From a checkpoint of a small mixture-of-experts model trained on Wikipedia.
Experts: 160 SwiGLU neurons an expert, 2 picks a token.
Below are experts of layer 4 (counted from 0) of a mixture-of-experts language model. Rows are named router (the router's row for the expert), gate (a neuron's input weights, with its number), up (a neuron's input weights, with its number) and show model dimensions 0-255. Each number is 128 + 24 x the weight over its row's rms, rounded and kept within 0 to 255. Numbers have three digits each.
After each expert's rows: a language model's description of what the expert responds to. This comes from a sample of Wikipedia text that the model never trained on.

# expert 35
router:107134134134099090130114150123153109157135115120156154121149157134120142110130143166115130143085091118147146157153097091100111161135119132141111170102115131129108138149117150100169122117114151091149107166116164142150124113111159144108183142132153110098088145150130114120146118094171150101152156109119148085096140145160155142103143151101171111100143098119158107126135146138122113136101126118115075165158096088123079125144123100143161133105159129149138108128112088105115146138096151127156171168117128154152116127119132137110097103138096176142122156141125118118141136129133086099136091116120116118115155125105124070184154138128163115137114125118147120180125121159116159117106164114104132096125122141165143203123141123098122130150081139135132099140085134224114118113126104
gate1:079108159096146136067151143143128134160114118137109120151142146157150075133130149130137104146165102161116121132094169120132134101115124112112146141142142113117122103115170126125119112076154129132165140130086098125065133095112139106100170118138153120112083116161115123144132122155108152083144157150100085134165099153102154134128137112115129112151135145077104112173072133114112115136122124115165135127123132118136156125097165080131134127131168116143099158127115127128132173183129113135119106113098112135138149129125156138167133136131120107114116114104059106146096145129114149097085129112116082126114051075132173128137124143139105134139093107140144129110106163133108139136115111177127136130122114107135079136114158143091106118152114166119077114108063123136136129114132152
up1:119112151127128140100103109167080164161130102171150092116128137136122115148130137137107147158121131148104117162107136130126146140160129114130124170117099119134121095114148124139113147115112140104159143164104124142105138121076109115139116151129151139125108125132101144126129120114136148052146214115097112122131126130138154138129102133117136116136161136204111104156128154096120112132145148132180120126148079138147156098129130135134142133145180095124180155160149093175133130126109131151144142111146139120157128169155147137139128116084132168165090129154126142124129095143090167147098111123159089134085112149116165137160124108169126105167124094129136122109114104157127104168103138149130140103127147130163098156099134163097160131115110171122168107162062116173134086144109149
What it handles: Single capital letters or short uppercase pieces opening acronyms or names, often after an opening parenthesis or quote, such as PRC, US, I, DJ.

# expert 17
router:166141138152134110157136135125151147119154139118147117119147177128102134138167101117110083125129110104150163113166121098167104152147144126140101098125162146107042131097088145084142144108116152157149131156116128130151090103138150141141147150133115108142150141166134137165111111109165097132131118131140125147079113131187121101130117137138151116122109144130123087115141137138124106117135143074098134132118119099086107154122101141156109119102073170137168121127146133107142141137108143118129162153103171107131126188140117126103085142143100159101145154147153165148143139128100100130150189080132148142115148157116109135197136112089155107122129125153153160161147134138120140125154130155091126115124169142100163130122114152150111098185117113119172139120116125200131110138136119
gate0:104187122079128129135142099150130136182126153125085146102125150151078180071122120122125115117091154115202102179141116113134123124171155141095142102122115141133132131119143124142093146183133101144187154151084045112112142128094114105124122102065118121138151140112113132132110132125110131132081138139106180128154124133142115152165125105163110143183145142110085140143133137173147126137165124102114113134140132132156132135117120163119115148116128160122128122117177112144171081112111134132117104139154079132082202124158111077123134117136122137122125145121148139129149165141164113156103132127134127116155137106145129127117138136132095117093138151142066106093134129110115126116134131161110144096118131137104122116160148122114114124122159104141117149158134134124137116142105139
up0:124147134125124181123086103133132100095124135129157163125137122144139120137138121159136125163165138125114099161139133119127130141119095118115128192166112142154130106115096130081138139111167139149119108134122121114169148115145131115130134196122137144145123101112135112112131128098176131122120130129128174134115136141157081131148129085095139137191129154113128120122131137102124111120125122137139122100173139125121146095170138142147119150121139080086116085131144152132105164106118051130068137142145153148108128109118145088145131121133143072126123145134082184122125140155107139103140116126087124095147130104199180112123144134123146133132116102101171119099103168107073122124133087104058140124164145147116135139122123108163106138112143174094158093135119174127143142163146136
What it handles: Commas in running prose, after clauses, introductory adverbs like However or Further, and dates such as "2020,".

# expert 36
router:148125138146155094138126148106096135110180097134144153143152152135121132128138152124104102160088128115157141129160115087126116141108143159147142152107154115127097125139125137096132137109129152109149123128090138131182091098122152146128150150138146088120060144162141124138135154142165145094147163130148129092104134163135131149106110146127151121122136104133139097152120144126163118169149102101089083145077120085128120119128147140128153104103146144146106119119103105115130137153120124133140172205092164134145102137134154134107143120128133188154095138131120138148130124142095125126149110112124099134132137126108132090149134158111135124169098110124154150169156154149111158145135121130109131095138135131141142219116195177116099143149102168149116115133100114221094097114135131
gate0:130147144127145138128134111141098131156135107148126140137133107114145127110132113140109112136149131132124079124138117154126176113087158107085131132133148142151144157135158133136100155205076135176123125136094109123124151131111133136110151122116146152138092205096147106125151168132104156075142136166092115120166159126120175127111127114122136108141116148155133151141086137153153092113158108105172134116097088131135124143101110144113141147163132083160115154135151143124148123107110107116142106123182119140199102112140136151156155085090139144168150148151146136148137138121114110144113117148085125158175107100139150137117176147165136138119148114145116107117115137108132192183109104133149139126143123079131121125128134128062130137130140113131050152128099114115114105120096153
up0:133130106112100110108104166141150110133124124136111128159109135120147079128142141106170133107138143115141161125117103132187098135142109128137136075144109122074100123132127122167149113152167099110121123167102148101089111155122140122121165149148128127162095147136102143144134123133127136127114170102132141101122091081097146130132097125151111131137103145179171094114167138048099150126099102088148089071149164122124129085097173113146169127134100152127147104109133101148062113179099133143127084123094137112134117057130118139128106124161100105147085143122140142171108164130128120117103175164158155164132150144106100103128092147112134098114122118165118141109100137096140099136115117115146110126145096120135153141109121124131119101121151125119118095122123117102144169123123096
What it handles: First word or first piece of a capitalised proper name after of/in/for/by, such as Fort, Queen, Orange, Eden, Ashes, Moravia.

# expert 7
router:149099127136113093113157129141129100138167110155146115160111125126163102118116141129145130121080148128151098157125164115128135159140169144144136199097142134155139111140082146085192142125122144128149138149073147110148120134131130128141141140125145114086113137095137100144121122129092125085101134147091143141134087172116157120171075109130159115146146141082131160141111101071148082144131134107119129145136140150121111105140160125118162150130158114177108145154111179105114138128168141141119119104122084129102085160122147059161156121114142115092157126135095138184162160142114114119125084121139138117087117167096181129134165152149142139171153168110120102102125119130127105151138145100148118121145118098098134122144158159118128116122130144132147139127159128114151174154105124
gate1:148099171124197120115131126116122100147140159163127095154103121149135096095116186174092149136128121118149110166120167143144110108122122149172144164133126130132110115131140115130122130106112170148142137110118114048162159130097104119099114148136150087103143107139138143145113134137141090144131128111129119143132143133094150103122159118123130105111195134131095131127120164116120139100123183170121111124134131125166114133118132084131096145127135136130077154134065114143140144095143135140179115096167149107107118097136124114142103137111095161081127145118159147177106130148131119104172145142161120144121127099168148138115115144157115162148092150131115130136120074140126126107116102141140128186103112176139147128157121107137154114116059104131095136091124125142100135139076163
up1:099119126100132133139137147110112131087148137134116137137082135148144117129143114118169135133090121133125109107118078091087100106144081082135152062130143118125095148155136101119168123132183072136109123147133118120113116182144124130158145117157129162119114139140117072141119115141130143147110067143130135082069123121142128125114109127152100145152103155144117131131115087100161108136118132128122119115127148163110123145132111152119142095105101160098155129154149181150125079107068141102123138165108115108087110165134091133106129156151128091158123140145148125112125091113145162172130150149136130126149124147118176144149142116117129114106141117108175107159117179114134155105127135167159142064139114106117095143144169168131155113122146082120163137131122158155090170105125134
What it handles: Everyday common nouns, often right after of, for or with, such as people, water, service, violence, food, music.

# expert 28
router:132134132108136111119112093169106158147132107139097107072164126146119136156135135122165141139155093136112110110167133120136136120136102148155139074147094141126148155138147104153158149145082090112102137128164165094124163082159124096126122170167127131154150133119109093119102131130124107158115145131094108136148135098088100155150134109141097111132122112157132119124121156123144123171132137121179107131142148095148159142165155127081123077119119152118141150133131117165092131143114133088134128124206104106109179145142088143097170144136118108096136084148150110104141124123159143142088172099127146133113097097157122132107177092123106115103097107096138128136154093119160151169113099115125119172172111125100116114129135151125127156121135141097141143077103146072105110108129112
gate1:106098157131135128108130140138140124107125124126146099101177122126146133120126130130159139143127090119083149119098145161143111097130119150095126113124106102129164135161135103105137159163108138092091092163158137093098056160139120141095112155119118110122131113146127125124104158094108091173163121103102119133131124055163082126120132136147171145141128120153067115133066101097113129185097130097115124133141170100132135132155119102128106121119151147085069134143098159120122115150142134122160109114142124119160112139127123133121140140153115120144096103106111106156115120116160112140102140124172096184111158137158150112097106160134125099098071140090102100117141131103145164142116120080140105119145093148124137134144142120114116144083118171088137132080122165121146124103120092
up1:142119118101135093116140139119112156114124134083158132150116130104127109134159124143146160117158149113123125128152130128136115160134115144138143101133066116133132119146144091128155155145056144136115127152157148067096092105084108135176116108091112112109132106103117093107120108130146122156147121113085144124153120119127159167116107124114157132149093093132077146106165125140135139115113131111128127070099110125165128126086149130127129142119103148135147127152119167127209140122180158182168084142196139145076142165092113149202151112150125093112141150126085108090155148104146139111127127122166137139117103118123144108132090096132168121119123136136119122100123153117122156141136093132108132125120098121094164158101149093129139137094161147149119144115109169136138126102145118
What it handles: Word pieces inside foreign proper names and places (Kaloyan, Majapahit, Albay, Malabar), often Slavic, Turkic, Japanese or Indonesian, plus commas after places.

# expert 47
router:120123131144080096130135106136152128136142140162150141131156178109143141151132117136125082095117117108116144095116105057134096074156151148185093134120120117114086110122121135116129097124143168100127109159158158122135134135094163137141155120136123097116138139135158131175142105136138158126137147134104123113139132138132086122154137170132153086138093096136132093130115164150134105154112125084098099149148112120089087153123122160150120086111153149113136134122157128081111109152144161098105150170136119127150135117126133146166140140151141140121080150155169132140124118104124151144160106110132125137156132171131117126180140162151169043131134105123152160127177092157155115119154107148123126112150142132127162170093134147143109123111096092107147148124160110184112099090166135
gate2:132115164138115119108134129140102094097133141088123116121099117142119131137099190120134120131130129152119096105139165124090142135141109137077138121173107138116132129150167118104120101110144158114155122104120110128146145171178116099117123110081167133120100130140133157081137171165140126110159130124150172132125108108111120122131142107110121163121124113133104136107135137116080187114138115140092153108148122145113133108112117114113100131147175108100141136123116199149113152145129101122109171076152107147140108111137152148112143101129138096122125117099093141061113087142116111135079104193121118140116116123182173150112158131147132185160101129185138129149136156149129133163091130094130174150119168124181114133153127110074119105132106152169118128120100127150121151155122136
up2:077098123092069153136167148123124126119141133081118131112126105157067137138096132125156111145126086116130117097136117088123106095081122128139133141156127158145120102119154138127134111081094137064134164073144143111080119127117132099119117122133130122133113103161142140135119109108153163102163149159099141098137142133106120142143101139083150128112126130104132123155104119129123163127108144112118099112145099133143147118117139144122172116124085128127149093131130135119059096149174144122152181104182110166113120107149143114140123115135161113129114092143120105121142162120149126119120150125084096096104149118143171121135120169118150140130107115141133120107111124136086148141150117121120166144154132069135075175129143173132101130095109118110123086106062058141111153135116121
What it handles: Sentence-ending periods, closing parentheses and closing quotation marks, often combined, such as ")." and "",".

# expert 1
router:170131115150132112144133130120121115137154114151135158148148143117115149126139125105092162112161109051113142118134111118137132126149165159137095131108103131100039134136107109119148115107155126149188104148094147145125136121157161106179117143173130085153132164124102125142148116102153135109095121091134168092090107160134119105179106179133130105126099142159097139146061146124169103139108098149078148100149109118114080154106125123164115138147145120121116123119152131101133138151099152088157136217113137125136103113127108156117147134135106163169109115138115129143142129103166081110101152114143224110147111135113107141127136163103135113115107129147157137171127129139124144107135132130123145090146130136116139113140127119152141123108136128109151129126134129147115116099138126
gate2:129158108129121136130150102129107102123163088113148133129090096142096165069110138126116127118126111130119148161158113125102120120141133136117124156130177083102142112113119197117114132175151098084124148122121109067152144166120116165131132155143117177160117132123114087120130151172140151157119120158143098102122105138160139135142123099123132163149116100116121143139169159176118182114133113100103141137130106167132180131123121113128142143083125164144112119097128156171134128157127123144097109129128120170121137073147132107134147118139131137132127114098136146124114121162169124127134116108200124115114132137146130139123139143161105161098107099160142079146097169114135143143107102141144149125129095129142089138148171110143067178111143185145123127150119159095154081106148164
up2:229065149108071141139119126089123130097117143136121131133142099128150138107174166127127136118169181122125138155144127101123158146122122122145132168112098135113116156129108101126118161126143147084091151131149144148172138096145126177119162109123119146111140121121136155103098093104120134149161114130114136176134097148122090114112178134126152119094117152176139105086147101110129143144107130131136150137121071070121105131167135115124097118124141130091130123109139131145173089133121149130160132119149129136126115143126108120128123135144131123138064073150071088117127141107152146133145147124153131118121121123196133123112106126071131128114167126113128153114185141181121159125127134115107153133149107188128134157114092123130100112107129128134134104131091118142137109104150118
What it handles: Periods closing sentences or abbreviations and initials, often fused with years or brackets, such as "2012.", ")." and "Dr.".

# expert 22
router:141135101105059141137135126113147156110089118110093119119134134157171137149141158124108168103168164149097122125109177135131137119116090149102113144182112122110144163140113160115127095138117114130102172065113064138112110130111172085141063119131109098132139128135129139129122120141114140161155144096139123145121144146115149139141129108082115136086175115097114116118142133097134106124118125182165113109109152151137132156112137110058143114166116120134110117116131146163178108163121094140119117138080143125136112113132117143144152136105136102130177141162118140104154129109141149112124142125137125134100120133103161112104074090119124151139170147135100137109173118107117113167134146133150142112154113122092196096136106134164123119137116129113125154181163101110102156133088104
gate1:122096107107137106160154127153151147134161139151113147140156113131153118151159122171135108106174100152142116109154135127141112091100102131131151093139108067130137138115166132131123101128081149117126135086108101101123132172104139113086112078173120114162071136114140139133209111127125072111174140091136120142119137107119118157104128126137123123145177121130088122145150163107139155135130161139152151092120096133110116139123172104152150091133146128103150125138102129112128130170120133146097103118174130158116146103088184174069130114109126105106136131134104115113135107126115101122098170138117087128122104091117120128147134078124082179129130126166102164178126124129142091115121124137136125155133119153129112164115127094113134149135123110117134102119171070143119115153101144
up1:074072121147122104121101128124142156127133149134146141104161150140118113140121174169176138156122121095117161144180148146149124129144161132128105151090136131135162133142120082151119112120167160140130124112138136143122094084147141079093081155123153077112105114069131126109108120104146127129143115116158132115128154137099115137167139155122167141112145144174148115134104151097137123157133112103159111141139148136121128165087141109141117109157157140144166132111142146110126129120155089129140135123145121133135131149086125140108111114152154094156139149138134183132130125188144096120199116133133116153105107133106119123129122144139135128110087089115145165141147121167102154089122175133148143081174139151184162120141122094161071118115144103141097143137121108140142159091088174
What it handles: Singular common nouns after the, his, this or a, such as film, father, region, case, publication, agency.